Experts of a small language model.
Size: 11 layers, width 96, vocabulary 8412, 22.2M parameters.
Experts: 40 experts in each of 11 layers, 160 SwiGLU neurons an expert.
Below are experts of layer 7 (counted from 0) of a mixture-of-experts language model. Rows are named router (the router's row for the expert), gate (a neuron's input weights, with its number), up (a neuron's input weights, with its number) and show model dimensions 0-95. Each number is 200 + 30 x the weight over its row's rms, rounded and kept within 0 to 999.
After each expert's rows: "gets" lists some tokens that make up at least twice as much of what it gets as of all text. This comes from a sample of Wikipedia text that the model never trained on. Tokens count by the router's weight.

# expert 4
router,187,240,162,199,162,171,198,164,214,170,184,256,242,249,213,233,169,201,180,195,202,235,182,205,206,215,167,227,227,187,175,166,228,142,238,189,236,199,223,220,146,209,175,175,167,234,228,170,201,183,137,245,216,206,136,209,212,199,249,248,262,192,208,228,196,158,171,250,180,212,183,241,230,200,244,212,238,170,202,154,201,213,154,221,170,229,166,181,205,209,150,197,170,222,208,219
gate9,195,167,158,214,202,227,199,289,248,202,214,226,224,275,156,203,236,182,212,179,174,251,200,204,196,242,195,200,152,183,157,238,158,231,187,226,191,172,228,236,201,188,199,186,187,208,157,199,236,224,153,202,219,135,185,225,192,211,251,268,201,139,226,221,200,203,200,216,199,188,199,222,146,159,187,194,212,162,244,204,183,212,186,183,249,186,189,199,205,239,191,205,257,196,192,242
up9,200,173,227,189,177,167,208,181,132,220,172,213,172,169,161,232,165,196,187,225,179,201,274,132,220,149,268,220,199,169,192,197,255,206,177,168,218,226,192,193,220,163,226,200,213,252,172,239,150,236,201,199,126,164,206,189,179,198,197,168,224,204,174,191,229,198,257,217,212,169,160,222,231,169,175,184,223,177,207,193,185,163,235,193,159,169,214,246,251,181,203,232,218,191,185,207
gate10,201,220,170,227,219,195,159,204,195,206,228,168,211,254,251,104,221,161,241,238,118,193,197,185,147,193,200,204,236,200,168,158,211,192,205,254,204,252,174,186,177,161,188,196,199,243,208,168,184,199,230,186,229,187,241,207,214,169,232,226,207,190,248,154,152,207,183,221,182,200,224,226,183,251,248,201,165,207,272,186,176,216,184,198,239,216,206,221,173,211,182,170,174,190,180,215
up10,177,196,200,193,181,164,205,179,202,224,250,219,170,208,173,253,231,244,109,223,241,204,208,200,259,222,219,224,194,191,183,235,212,173,206,231,164,200,221,193,182,246,201,180,172,200,160,212,207,239,173,225,231,224,194,232,202,203,206,177,178,199,151,207,242,228,226,171,174,173,229,203,198,174,159,169,190,196,162,165,186,228,178,191,207,191,206,182,202,228,227,191,146,284,240,100
gate11,169,237,169,214,188,186,161,160,196,162,196,202,260,163,246,166,183,196,183,177,243,219,211,195,207,197,176,246,222,212,197,115,226,215,168,198,190,184,233,196,175,216,192,225,144,210,173,162,168,195,226,187,231,159,217,223,218,221,202,196,175,133,215,171,205,194,145,189,216,159,151,187,180,146,236,194,172,128,141,181,231,163,196,214,179,179,194,180,218,182,193,226,211,131,200,174
up11,169,189,139,175,170,214,188,164,222,202,211,183,228,185,186,197,198,161,181,127,251,193,181,164,264,211,184,253,241,246,230,143,194,207,191,266,192,203,175,206,214,230,182,235,192,235,145,150,200,214,234,216,220,168,198,212,248,188,189,195,195,133,194,207,195,232,183,217,210,201,156,186,208,195,233,218,237,123,178,189,225,189,227,189,201,181,183,229,178,166,186,214,182,144,161,165
gate12,181,265,189,222,203,183,178,179,211,207,179,169,196,208,224,101,213,170,168,187,198,231,214,211,167,208,209,243,254,182,209,154,217,175,198,215,230,212,188,182,158,196,198,139,231,155,196,166,234,215,163,227,203,235,203,192,187,189,229,173,158,207,169,282,171,185,164,205,164,201,182,181,211,154,203,210,171,224,209,232,205,221,202,218,164,202,191,169,172,211,152,137,152,157,229,148
up12,223,196,194,201,204,204,201,205,170,219,207,192,222,162,175,124,258,159,182,262,181,167,212,184,165,234,254,243,234,179,248,161,187,184,210,211,220,186,194,237,212,222,166,179,242,181,226,145,199,202,185,168,202,204,203,184,136,195,214,261,203,191,186,203,171,186,162,200,171,158,267,186,225,206,223,235,172,244,161,207,211,220,200,231,185,191,204,182,131,140,211,154,172,164,199,173
gate13,246,228,176,210,174,168,213,177,152,216,172,200,183,198,200,195,237,256,192,203,230,251,238,180,198,206,167,155,205,210,228,219,199,195,178,168,214,219,278,222,208,143,163,150,186,129,178,215,185,228,146,203,184,253,172,230,155,222,216,231,189,200,166,242,241,217,187,170,143,191,215,195,259,188,184,136,226,219,183,202,200,188,251,193,168,207,208,204,257,178,211,198,210,172,214,219
up13,131,161,231,209,183,224,228,159,224,238,232,150,133,213,184,178,160,202,193,149,216,218,185,188,175,205,226,259,172,258,221,234,223,234,227,223,173,262,150,188,173,229,215,183,192,216,226,177,225,178,191,183,205,173,254,133,262,166,181,190,160,171,175,186,182,203,194,236,200,215,198,167,188,189,196,205,203,192,219,179,167,179,220,216,211,184,222,223,171,204,166,246,227,257,226,184
gets: ",", "),", " and", "\",", ";", ".,"

# expert 32
router,172,221,226,233,200,174,170,193,196,208,196,184,221,168,155,157,177,199,202,214,183,220,256,225,217,204,164,193,183,228,164,173,222,183,190,241,221,176,238,222,222,181,215,169,221,175,208,209,141,122,217,181,180,196,198,182,216,263,158,152,159,179,190,204,215,242,257,191,149,246,182,149,230,161,166,170,169,198,229,236,165,181,196,173,185,225,186,212,204,134,163,221,225,242,170,247
gate8,123,185,224,174,239,257,220,237,219,218,198,191,170,236,174,220,157,221,192,227,214,192,209,207,118,234,252,182,195,169,202,160,261,165,209,150,221,216,184,222,164,155,173,215,210,205,221,195,257,192,190,193,168,186,217,240,216,232,243,189,247,180,205,143,226,193,234,217,195,213,141,193,187,165,211,206,207,144,215,192,175,170,200,194,194,209,238,196,220,263,218,170,157,206,205,218
up8,169,206,220,228,224,197,149,177,215,186,215,204,248,224,161,208,216,242,208,205,184,211,194,182,165,180,200,213,246,205,195,123,243,213,202,191,194,219,148,264,217,206,231,209,180,179,164,179,207,244,213,177,201,170,229,224,113,189,174,218,222,206,239,167,215,199,195,299,185,239,180,158,177,205,178,227,203,187,242,152,216,207,221,221,203,174,237,159,180,236,235,177,204,225,210,260
gate9,213,230,192,171,240,256,192,160,272,198,247,269,171,198,153,211,206,269,178,218,222,197,198,156,221,231,204,245,166,191,249,164,195,203,174,166,180,234,203,197,205,178,189,217,190,158,216,189,180,183,186,232,191,224,199,258,198,171,200,197,190,239,187,203,216,241,236,236,162,198,161,208,227,231,192,191,205,171,251,222,153,161,247,256,184,252,199,233,171,155,206,213,192,169,183,212
up9,223,248,199,244,218,239,207,190,256,175,200,214,179,160,145,230,184,245,182,206,220,220,189,137,242,203,191,249,185,213,177,180,174,240,201,214,204,223,222,196,187,182,232,189,193,182,234,165,150,202,192,187,218,253,241,209,177,216,220,188,175,173,201,202,183,201,244,246,192,261,190,210,233,162,236,228,186,183,247,206,128,149,180,266,177,236,211,202,186,144,196,209,257,178,236,197
gate10,259,212,160,210,199,225,245,217,190,206,211,192,199,155,148,247,214,195,172,162,165,241,249,209,226,207,172,200,188,223,227,211,184,189,193,220,196,171,240,203,175,188,217,204,201,184,216,220,171,202,114,233,185,239,191,242,230,131,145,158,136,204,233,147,229,218,213,213,118,239,180,189,209,183,233,191,192,206,176,201,151,219,174,187,224,233,193,165,191,255,186,200,195,192,230,209
up10,159,219,196,210,211,206,194,248,237,134,165,235,172,190,251,161,224,206,204,261,252,187,171,274,174,229,201,191,193,177,191,224,239,201,187,239,206,250,165,175,185,220,207,195,151,204,146,207,201,240,183,190,204,206,239,170,187,218,236,212,264,223,192,208,209,182,161,147,257,181,240,138,173,196,190,196,205,182,222,250,208,165,157,198,183,197,216,197,212,187,256,174,217,208,167,202
gate11,197,225,191,193,240,195,214,178,199,188,229,221,230,247,185,148,200,227,194,220,170,216,171,178,159,163,246,180,202,147,208,200,208,169,172,208,208,196,166,225,130,271,224,201,265,188,204,225,144,165,160,178,245,247,234,198,165,197,226,200,203,192,232,184,229,174,263,200,187,163,175,160,177,254,185,226,165,212,241,162,157,213,225,182,184,146,237,239,188,202,186,216,188,216,169,218
up11,186,198,217,223,201,189,213,204,190,225,214,191,183,243,134,140,192,210,196,189,204,243,209,210,204,136,274,164,206,169,229,197,149,171,132,187,202,150,176,223,201,185,215,235,214,180,170,189,187,216,169,246,246,234,184,226,207,195,180,175,209,178,204,199,228,197,224,215,199,188,209,174,166,165,187,206,187,170,243,125,130,228,193,167,178,184,253,189,182,271,205,151,197,218,174,238
gate12,210,129,156,225,223,213,211,243,236,207,205,230,212,184,170,244,111,206,145,221,225,225,191,213,165,206,193,197,152,208,190,263,185,238,196,198,216,182,156,159,233,212,206,267,226,246,223,216,222,224,216,214,208,174,219,196,209,188,210,158,197,200,217,193,210,268,225,247,233,189,167,231,231,212,212,165,187,178,217,230,181,195,223,247,205,228,209,129,212,148,195,216,184,186,236,178
up12,199,241,154,195,275,185,155,212,173,199,168,232,210,210,170,199,267,190,185,194,197,151,196,238,221,221,209,224,189,177,228,160,260,185,199,206,169,218,130,202,160,196,195,139,196,182,203,214,179,191,187,219,157,248,240,164,185,209,229,171,154,207,209,171,175,190,195,196,181,174,245,159,208,207,237,172,237,193,186,142,243,220,238,191,174,186,175,242,140,227,197,169,182,158,201,236
gets: "-", " ", "=", " |\n", " was", " is"

# expert 35
router,186,194,164,207,176,183,184,221,205,211,278,175,159,186,223,169,195,197,232,234,217,151,117,144,236,240,246,173,177,184,231,241,212,97,223,181,198,213,185,195,214,170,216,206,180,174,177,249,247,225,170,169,169,195,203,205,230,173,164,214,228,199,195,173,181,213,175,179,222,169,234,195,191,178,179,193,187,207,224,267,216,188,192,237,186,173,191,256,185,211,227,241,200,236,198,181
gate5,186,199,255,202,196,184,185,155,246,166,233,225,190,176,193,166,196,202,139,202,191,197,188,258,194,261,211,200,174,152,183,226,215,172,195,192,231,215,152,214,224,194,186,172,178,157,182,197,225,186,191,204,176,234,238,186,193,187,203,183,208,157,222,150,228,183,161,184,193,185,213,220,222,227,187,195,229,281,145,175,172,189,150,175,199,111,244,189,241,167,172,206,169,169,251,240
up5,241,143,225,185,170,201,179,159,172,189,229,214,206,223,198,244,189,192,226,184,247,183,199,213,107,192,126,205,166,200,147,221,194,204,172,158,223,186,198,240,175,185,173,159,214,204,172,150,237,212,255,149,228,217,218,213,227,217,164,209,209,258,226,166,205,195,198,224,209,154,203,229,184,219,246,187,188,270,195,212,217,229,174,262,186,241,211,242,213,204,183,207,197,227,204,208
gate6,210,166,201,198,214,197,123,182,241,177,260,240,257,196,191,209,143,256,278,210,231,194,197,183,191,189,207,203,248,178,211,143,177,203,226,222,210,215,193,177,142,177,179,197,215,171,184,232,184,222,215,221,193,187,185,217,194,238,168,184,230,273,218,161,195,232,163,208,205,212,184,215,195,141,189,215,181,213,147,200,226,171,191,144,141,186,217,185,155,213,223,213,178,231,243,200
up6,194,194,161,215,181,252,194,203,192,248,165,217,227,264,219,185,182,241,221,167,137,179,267,180,154,180,225,200,164,193,230,194,235,194,213,251,242,206,158,182,177,171,200,220,163,164,222,195,188,212,256,252,232,196,192,208,282,183,197,173,239,189,226,171,220,173,195,213,220,170,199,187,228,163,232,215,209,186,219,202,237,160,193,200,160,191,220,188,168,173,245,180,182,228,226,268
gate7,159,164,180,231,231,246,253,161,231,169,204,192,207,183,232,189,177,216,197,190,205,177,152,139,127,201,213,179,186,143,222,249,197,186,193,208,158,180,191,165,200,182,224,206,203,172,230,239,233,288,182,186,172,202,220,200,220,186,210,219,253,231,201,218,201,190,203,194,174,158,180,203,287,192,220,222,190,216,188,233,198,221,230,164,208,171,173,198,242,252,250,236,189,184,232,177
up7,202,200,198,166,221,146,189,215,217,208,181,191,194,181,192,199,212,151,156,232,220,196,212,182,241,239,158,177,210,292,197,194,197,144,229,146,215,185,188,210,179,195,177,158,198,185,250,159,175,173,184,205,168,195,190,245,215,211,214,201,152,190,251,227,174,197,185,153,190,111,174,205,247,172,204,175,187,190,152,226,188,183,199,171,235,234,158,192,171,279,197,229,204,208,241,183
gate8,280,178,217,194,230,192,210,179,245,219,238,209,209,177,214,182,195,168,212,215,218,197,124,180,160,180,204,216,165,143,230,204,174,175,217,162,200,165,178,198,141,195,222,170,172,206,175,247,199,252,178,238,182,199,189,241,185,215,206,205,237,191,209,226,169,167,228,271,135,186,184,225,200,157,210,257,191,219,156,232,178,237,195,195,164,206,214,257,219,215,230,191,139,213,214,208
up8,215,208,223,202,202,176,196,189,206,205,245,244,183,199,251,213,199,175,158,201,222,211,174,172,125,195,138,168,177,211,201,203,207,237,194,205,252,167,194,192,163,220,224,113,206,219,194,242,209,207,179,160,171,206,175,195,179,239,231,184,270,191,187,226,207,132,214,204,173,119,172,218,185,184,241,187,203,228,210,232,170,186,187,206,241,238,183,251,226,205,185,220,222,263,235,212
gate9,186,193,205,157,189,195,158,195,184,188,203,229,209,220,208,230,192,157,218,161,213,203,109,187,156,204,272,253,191,221,179,241,193,164,193,148,191,247,189,217,250,246,218,159,190,182,189,229,152,207,213,227,172,157,190,208,203,237,222,258,151,183,251,208,166,182,213,153,179,186,183,204,214,188,257,218,192,202,164,221,177,155,198,165,215,163,209,187,204,234,183,218,197,174,267,204
up9,191,237,267,240,160,162,228,202,263,196,143,164,169,208,206,189,208,190,216,250,222,200,194,166,225,192,177,140,242,257,197,179,225,260,275,165,204,229,160,171,181,219,189,217,201,192,222,232,177,218,227,189,213,245,223,163,215,154,188,185,197,212,193,158,224,224,161,159,198,240,162,184,224,228,177,249,265,203,191,177,197,220,204,211,203,203,213,197,160,189,168,187,176,227,202,170
gets: "b", "m", "k", "w", "z", "n"

# expert 38
router,222,205,209,218,228,197,228,185,182,221,232,290,200,195,221,180,156,189,216,178,174,176,225,162,190,219,204,197,251,176,239,204,233,223,285,216,170,209,170,197,178,194,197,214,205,165,233,165,208,213,198,176,213,208,224,223,203,138,230,245,257,209,201,183,245,178,199,183,188,214,202,256,221,223,249,252,198,213,222,213,172,212,230,146,232,116,163,200,186,173,159,221,209,151,189,222
gate4,173,268,200,194,223,229,198,202,207,202,249,219,150,179,171,200,224,220,174,224,207,203,237,149,198,195,216,238,211,161,240,208,222,244,217,160,172,219,199,193,158,154,180,282,202,165,172,185,169,201,232,176,176,154,164,216,134,232,175,209,231,193,160,150,194,183,162,191,191,170,218,181,140,205,192,167,186,198,193,192,153,221,217,202,201,195,177,215,205,174,164,190,130,172,131,186
up4,195,121,189,201,169,170,210,195,204,204,178,130,277,219,206,256,168,169,216,188,195,183,175,261,225,192,188,150,173,264,162,181,174,163,210,244,187,172,224,189,221,224,204,173,170,228,243,242,247,224,191,224,185,222,241,174,256,176,243,190,203,179,189,232,231,198,237,236,187,192,172,204,225,177,195,238,183,189,180,230,242,180,188,204,179,171,190,173,227,214,227,202,247,193,247,194
gate5,229,174,186,203,194,157,220,191,242,203,242,224,220,194,188,217,141,168,267,188,210,224,219,239,170,199,207,214,243,152,257,218,244,232,211,229,207,188,165,183,163,221,229,199,187,202,166,250,173,150,199,217,165,227,154,138,172,212,208,209,241,203,189,209,144,217,162,196,198,214,143,210,193,185,217,216,177,230,145,214,174,180,188,183,257,122,193,209,199,232,232,242,172,182,186,198
up5,232,196,174,174,192,185,244,201,240,185,223,234,222,193,230,207,178,168,241,207,170,225,236,231,194,233,226,198,224,159,196,182,233,206,179,206,176,195,184,187,165,233,246,175,157,185,154,256,143,158,183,233,213,231,180,137,172,216,178,189,261,180,179,185,145,223,191,204,168,230,139,192,161,173,273,158,142,195,166,214,193,178,179,226,246,166,215,214,221,205,229,243,195,183,209,209
gate6,170,125,186,188,210,187,253,255,250,228,223,212,183,214,216,187,176,191,176,207,193,245,219,166,267,173,194,240,172,185,227,235,227,173,238,226,182,238,190,140,162,190,201,251,241,238,206,193,176,210,236,222,219,202,197,229,211,215,213,240,258,176,192,188,191,211,280,246,220,225,160,171,218,218,254,180,163,187,165,178,163,217,220,218,230,201,221,189,205,150,186,215,208,204,206,231
up6,195,196,187,205,254,182,221,244,256,239,264,222,190,242,169,198,177,167,222,237,192,244,153,190,224,174,201,285,185,195,185,207,199,203,194,255,217,203,198,138,173,231,173,230,219,170,172,206,203,214,245,232,225,209,207,237,210,174,243,229,229,215,194,197,239,200,268,228,240,188,184,149,254,210,205,216,154,231,130,223,184,190,196,212,223,219,161,190,211,194,184,214,229,162,204,196
gate7,191,195,156,228,209,188,143,208,191,224,228,230,175,173,226,224,204,204,184,189,170,181,231,262,216,184,152,196,207,188,217,223,196,162,195,179,191,169,217,175,210,178,255,171,232,234,196,196,233,227,167,206,196,174,182,160,220,212,220,222,239,218,159,202,190,212,240,246,235,215,256,287,167,203,215,163,172,158,284,169,263,228,256,211,194,237,193,224,203,194,203,251,203,187,186,232
up7,185,207,181,187,177,275,204,217,179,197,188,239,247,157,236,157,198,231,238,174,174,170,194,160,247,233,200,153,165,185,201,177,190,142,172,199,211,163,216,198,156,192,243,204,182,221,127,185,172,226,194,221,207,179,200,221,217,157,191,199,243,168,179,173,205,290,192,238,220,233,183,211,215,265,161,213,156,203,179,221,194,221,237,191,227,144,192,214,200,216,213,162,166,164,192,189
gate8,186,192,159,187,162,234,211,194,142,203,193,212,252,223,231,158,146,169,199,211,184,205,275,247,176,202,217,196,249,206,213,205,213,200,200,194,208,220,240,233,167,205,197,173,132,149,238,172,235,213,163,183,202,180,171,197,180,200,191,192,250,219,253,211,205,218,184,197,109,189,166,203,209,233,194,222,165,206,194,249,227,235,180,209,235,131,179,247,218,214,192,206,171,179,224,245
up8,264,205,257,205,158,206,177,198,185,204,222,235,241,250,243,160,175,176,251,161,280,165,250,248,181,183,191,130,219,206,213,250,178,205,229,192,215,221,209,202,223,234,167,205,178,208,204,193,208,234,205,216,194,228,215,230,154,196,191,239,184,223,226,196,152,224,177,187,196,244,221,208,187,221,197,238,179,178,209,214,224,198,241,163,247,140,204,227,261,214,221,165,205,223,192,227
gets: " ", "–", "/", "×", " (#", " (−"

# expert 23
router,170,227,247,141,199,227,177,133,223,224,224,215,217,218,217,164,215,214,180,196,221,221,158,226,221,173,216,211,181,211,164,256,186,181,204,205,137,214,154,199,252,184,270,267,177,186,175,221,240,224,209,198,166,192,206,245,185,205,181,206,201,229,235,179,233,152,150,198,210,209,228,218,196,258,219,237,227,201,199,213,171,216,232,246,191,176,203,169,217,253,190,150,174,206,211,144
gate2,198,235,225,177,194,215,238,224,246,228,165,217,177,159,219,198,165,235,209,197,258,216,250,203,205,201,197,215,222,175,173,179,209,247,200,194,190,194,292,135,187,238,187,232,174,153,200,253,156,201,231,181,205,176,161,174,199,198,215,206,194,263,244,238,205,212,224,166,207,171,191,206,201,189,181,174,197,183,172,162,182,220,182,172,168,252,242,242,187,209,191,187,232,198,105,186
up2,181,201,192,224,278,212,193,181,190,198,204,194,204,233,178,262,222,187,224,233,188,197,208,232,195,204,236,204,182,211,197,225,202,151,197,191,224,241,138,218,190,170,213,166,204,265,146,254,213,189,195,237,204,209,160,232,207,208,180,198,232,200,208,171,249,233,187,147,184,213,197,223,178,157,217,155,192,230,203,229,152,161,225,247,181,230,187,141,170,136,234,129,222,197,221,240
gate3,160,180,240,209,181,216,174,218,202,156,144,203,210,213,252,157,188,209,202,188,171,210,184,193,161,272,233,223,220,250,187,183,281,210,218,229,219,202,155,191,186,175,191,210,252,180,143,202,179,197,187,201,184,185,174,189,246,217,223,208,218,246,264,216,267,221,194,229,189,207,227,181,211,189,210,165,216,171,170,156,202,238,249,252,219,192,240,207,197,233,270,165,192,197,186,205
up3,185,205,202,167,229,197,233,219,185,189,193,177,258,191,202,194,163,205,226,185,259,183,210,249,223,213,146,181,195,208,186,141,175,213,124,111,176,182,249,195,185,177,217,186,182,205,229,226,190,232,223,204,201,215,173,140,169,226,251,178,207,168,221,208,180,221,193,148,184,222,177,200,243,235,169,189,194,187,227,192,184,165,232,191,170,173,222,147,201,193,173,181,191,296,222,221
gate4,195,194,238,192,209,215,203,202,256,235,191,204,231,194,180,274,241,187,169,210,178,148,181,220,207,203,170,226,223,139,185,166,168,163,236,170,153,160,206,187,254,174,212,184,176,206,210,150,194,231,153,152,175,218,160,230,242,200,216,185,214,208,170,214,127,198,163,215,200,219,158,204,180,172,189,209,210,214,121,213,219,186,169,200,166,208,150,222,198,214,266,221,176,211,248,209
up4,239,182,193,139,177,253,150,197,210,236,221,191,201,242,182,146,205,169,236,214,196,228,167,204,205,212,243,178,167,112,212,200,196,196,248,222,245,185,187,169,221,168,175,190,178,197,222,233,157,209,211,178,165,207,175,207,191,168,287,179,216,151,184,206,185,183,193,236,203,212,191,168,207,143,159,200,181,242,210,227,181,211,253,194,178,206,173,155,199,201,228,144,154,173,199,227
gate5,173,241,190,140,202,196,161,142,201,224,209,229,184,201,246,198,159,205,143,190,144,221,209,172,165,188,184,174,234,155,190,161,173,179,218,275,202,188,235,184,228,154,254,246,214,194,170,216,252,196,150,147,190,182,226,214,211,230,249,217,222,163,253,230,203,160,250,188,224,201,187,210,244,168,189,233,221,202,221,199,217,194,162,202,192,178,209,210,168,225,229,222,246,204,221,201
up5,237,180,213,250,176,251,210,224,188,196,155,235,252,177,253,207,177,181,246,256,214,188,206,214,197,146,178,204,200,164,195,147,212,259,156,187,274,158,177,196,173,217,182,192,212,185,194,173,172,227,199,264,215,171,183,199,198,219,204,174,213,206,221,174,225,192,178,220,202,146,195,193,130,158,217,163,192,204,183,214,225,225,234,214,231,180,158,221,152,207,244,255,236,209,176,210
gate6,194,234,217,161,169,246,207,187,157,191,165,237,230,158,152,203,180,217,168,157,240,207,239,164,225,225,172,178,134,230,146,211,227,143,190,134,207,224,222,188,206,159,233,252,187,210,187,238,186,238,177,190,224,152,205,203,195,156,202,214,203,233,233,159,183,233,188,189,224,190,180,189,265,177,170,173,237,210,191,169,215,223,160,221,166,209,181,200,226,162,261,182,197,221,198,231
up6,249,287,213,160,179,216,175,185,188,144,176,174,213,180,233,146,195,200,208,131,255,200,170,257,156,216,201,126,203,162,214,237,131,196,230,174,168,247,196,209,201,215,223,220,213,232,198,240,207,219,191,214,197,186,198,208,197,223,171,206,250,185,195,207,195,217,223,248,244,209,210,191,177,226,243,209,222,196,187,192,207,176,224,214,196,159,220,146,239,179,173,168,228,230,194,160
gets: "it", "or", "ur", "re", "er", "ion"

# expert 10
router,169,242,199,194,176,193,226,195,139,220,197,240,188,173,191,184,213,188,195,139,144,242,211,183,191,210,209,159,221,177,233,166,122,201,210,218,247,171,220,180,249,248,179,190,185,248,214,229,164,162,224,224,182,239,210,181,217,217,225,137,206,196,173,183,178,203,176,171,250,170,172,205,182,158,167,215,216,217,205,165,209,157,163,181,148,163,176,232,204,224,130,217,182,214,154,188
gate2,214,170,195,200,181,173,138,198,209,185,189,264,220,191,157,190,185,204,189,205,213,237,183,226,181,233,228,151,178,172,264,210,187,154,220,193,203,211,211,196,217,222,192,208,152,229,242,164,166,206,194,203,210,234,189,190,216,209,123,167,199,165,238,234,175,223,195,177,260,167,275,221,218,208,145,222,169,204,172,165,159,194,168,153,186,208,222,178,191,252,196,175,175,196,224,121
up2,201,208,205,189,247,208,215,210,259,245,186,161,205,222,263,241,203,247,185,173,188,140,198,193,233,147,198,229,201,179,179,181,206,228,186,180,234,243,173,229,185,194,180,176,201,180,194,209,194,199,178,169,221,201,215,184,175,165,235,158,240,241,147,174,253,178,228,260,139,246,128,166,214,232,247,198,198,224,203,265,226,217,202,190,218,205,186,228,174,168,211,224,232,222,184,229
gate3,115,246,230,176,209,246,186,185,191,196,229,300,221,171,214,237,214,181,145,236,174,161,190,209,220,239,219,192,173,196,243,182,178,214,226,259,199,187,199,171,172,218,249,161,160,206,202,214,160,173,165,176,228,211,220,194,247,199,195,253,183,186,225,238,151,179,181,187,189,203,158,241,195,209,203,191,198,142,199,199,222,200,213,194,255,186,199,167,252,216,173,214,183,198,187,166
up3,230,173,148,233,212,203,204,213,197,209,190,245,180,162,169,211,224,207,200,179,265,152,147,196,245,188,169,209,176,211,192,225,197,240,251,196,224,187,174,189,164,176,192,249,249,158,253,193,201,204,190,219,189,226,209,207,149,192,190,164,202,179,202,227,181,237,205,203,161,196,252,183,194,274,213,237,270,237,276,207,172,195,251,212,174,229,209,231,204,191,187,227,189,240,251,185
gate4,200,200,176,204,209,222,191,209,198,232,225,225,185,232,220,227,114,214,252,191,176,205,173,195,203,180,192,216,228,190,205,156,185,253,201,176,157,206,130,188,195,212,155,194,190,198,140,257,189,219,204,204,156,225,200,179,213,204,202,230,183,177,221,167,195,224,230,143,227,200,187,235,191,150,175,196,191,201,199,208,270,256,213,213,283,145,178,182,156,236,196,163,184,202,141,174
up4,189,195,200,170,201,171,147,156,178,130,197,174,216,167,154,187,253,198,184,192,228,189,198,271,201,215,229,199,200,154,173,247,224,152,197,225,227,195,207,194,157,195,214,216,186,197,255,217,181,137,217,236,249,172,208,190,198,181,210,227,266,239,174,230,186,191,222,252,190,190,178,147,179,252,212,213,197,218,204,204,174,190,155,210,148,196,242,176,208,212,225,243,214,204,249,251
gate5,212,228,205,177,186,196,230,194,193,242,216,244,158,145,221,208,192,176,221,225,193,213,145,200,220,212,253,191,226,159,175,200,156,187,133,241,227,214,164,128,193,211,190,226,242,274,217,236,205,205,171,162,223,207,212,202,242,220,185,231,213,179,183,229,185,153,204,189,232,180,202,239,222,211,220,239,207,179,191,156,208,275,253,168,216,172,239,225,180,246,202,179,160,184,163,210
up5,211,219,212,173,236,228,258,225,207,157,222,131,220,247,199,203,234,192,258,192,251,225,211,205,223,174,208,214,217,216,215,219,275,154,242,225,178,211,206,220,153,202,125,164,242,241,185,172,195,165,168,187,197,207,195,205,140,220,195,126,233,196,203,221,227,212,154,200,177,247,158,212,192,220,189,198,146,208,226,170,197,171,211,217,179,172,181,181,188,215,251,171,220,198,206,189
gate6,174,239,201,203,192,229,238,147,201,208,184,187,220,176,175,171,203,163,222,194,216,180,166,158,144,237,157,187,265,146,174,178,149,194,194,155,223,212,210,161,196,148,192,195,178,213,182,213,204,219,188,245,220,183,197,237,181,171,240,294,174,228,218,156,203,175,188,216,237,230,178,160,199,213,152,226,192,120,233,208,204,238,198,225,204,188,193,227,175,221,219,180,165,202,251,187
up6,195,186,185,155,234,165,151,192,174,186,183,226,208,177,232,198,239,275,209,186,190,192,180,186,177,204,196,174,184,199,216,231,213,201,243,194,214,135,174,166,188,212,189,175,144,217,122,214,171,156,157,195,166,224,149,197,180,194,178,267,200,202,234,196,179,214,237,151,198,189,172,181,190,260,185,282,176,228,181,208,180,188,248,172,234,175,199,243,187,197,199,171,179,192,230,151
gets: "\"", "'", ".", " it", ")", " is"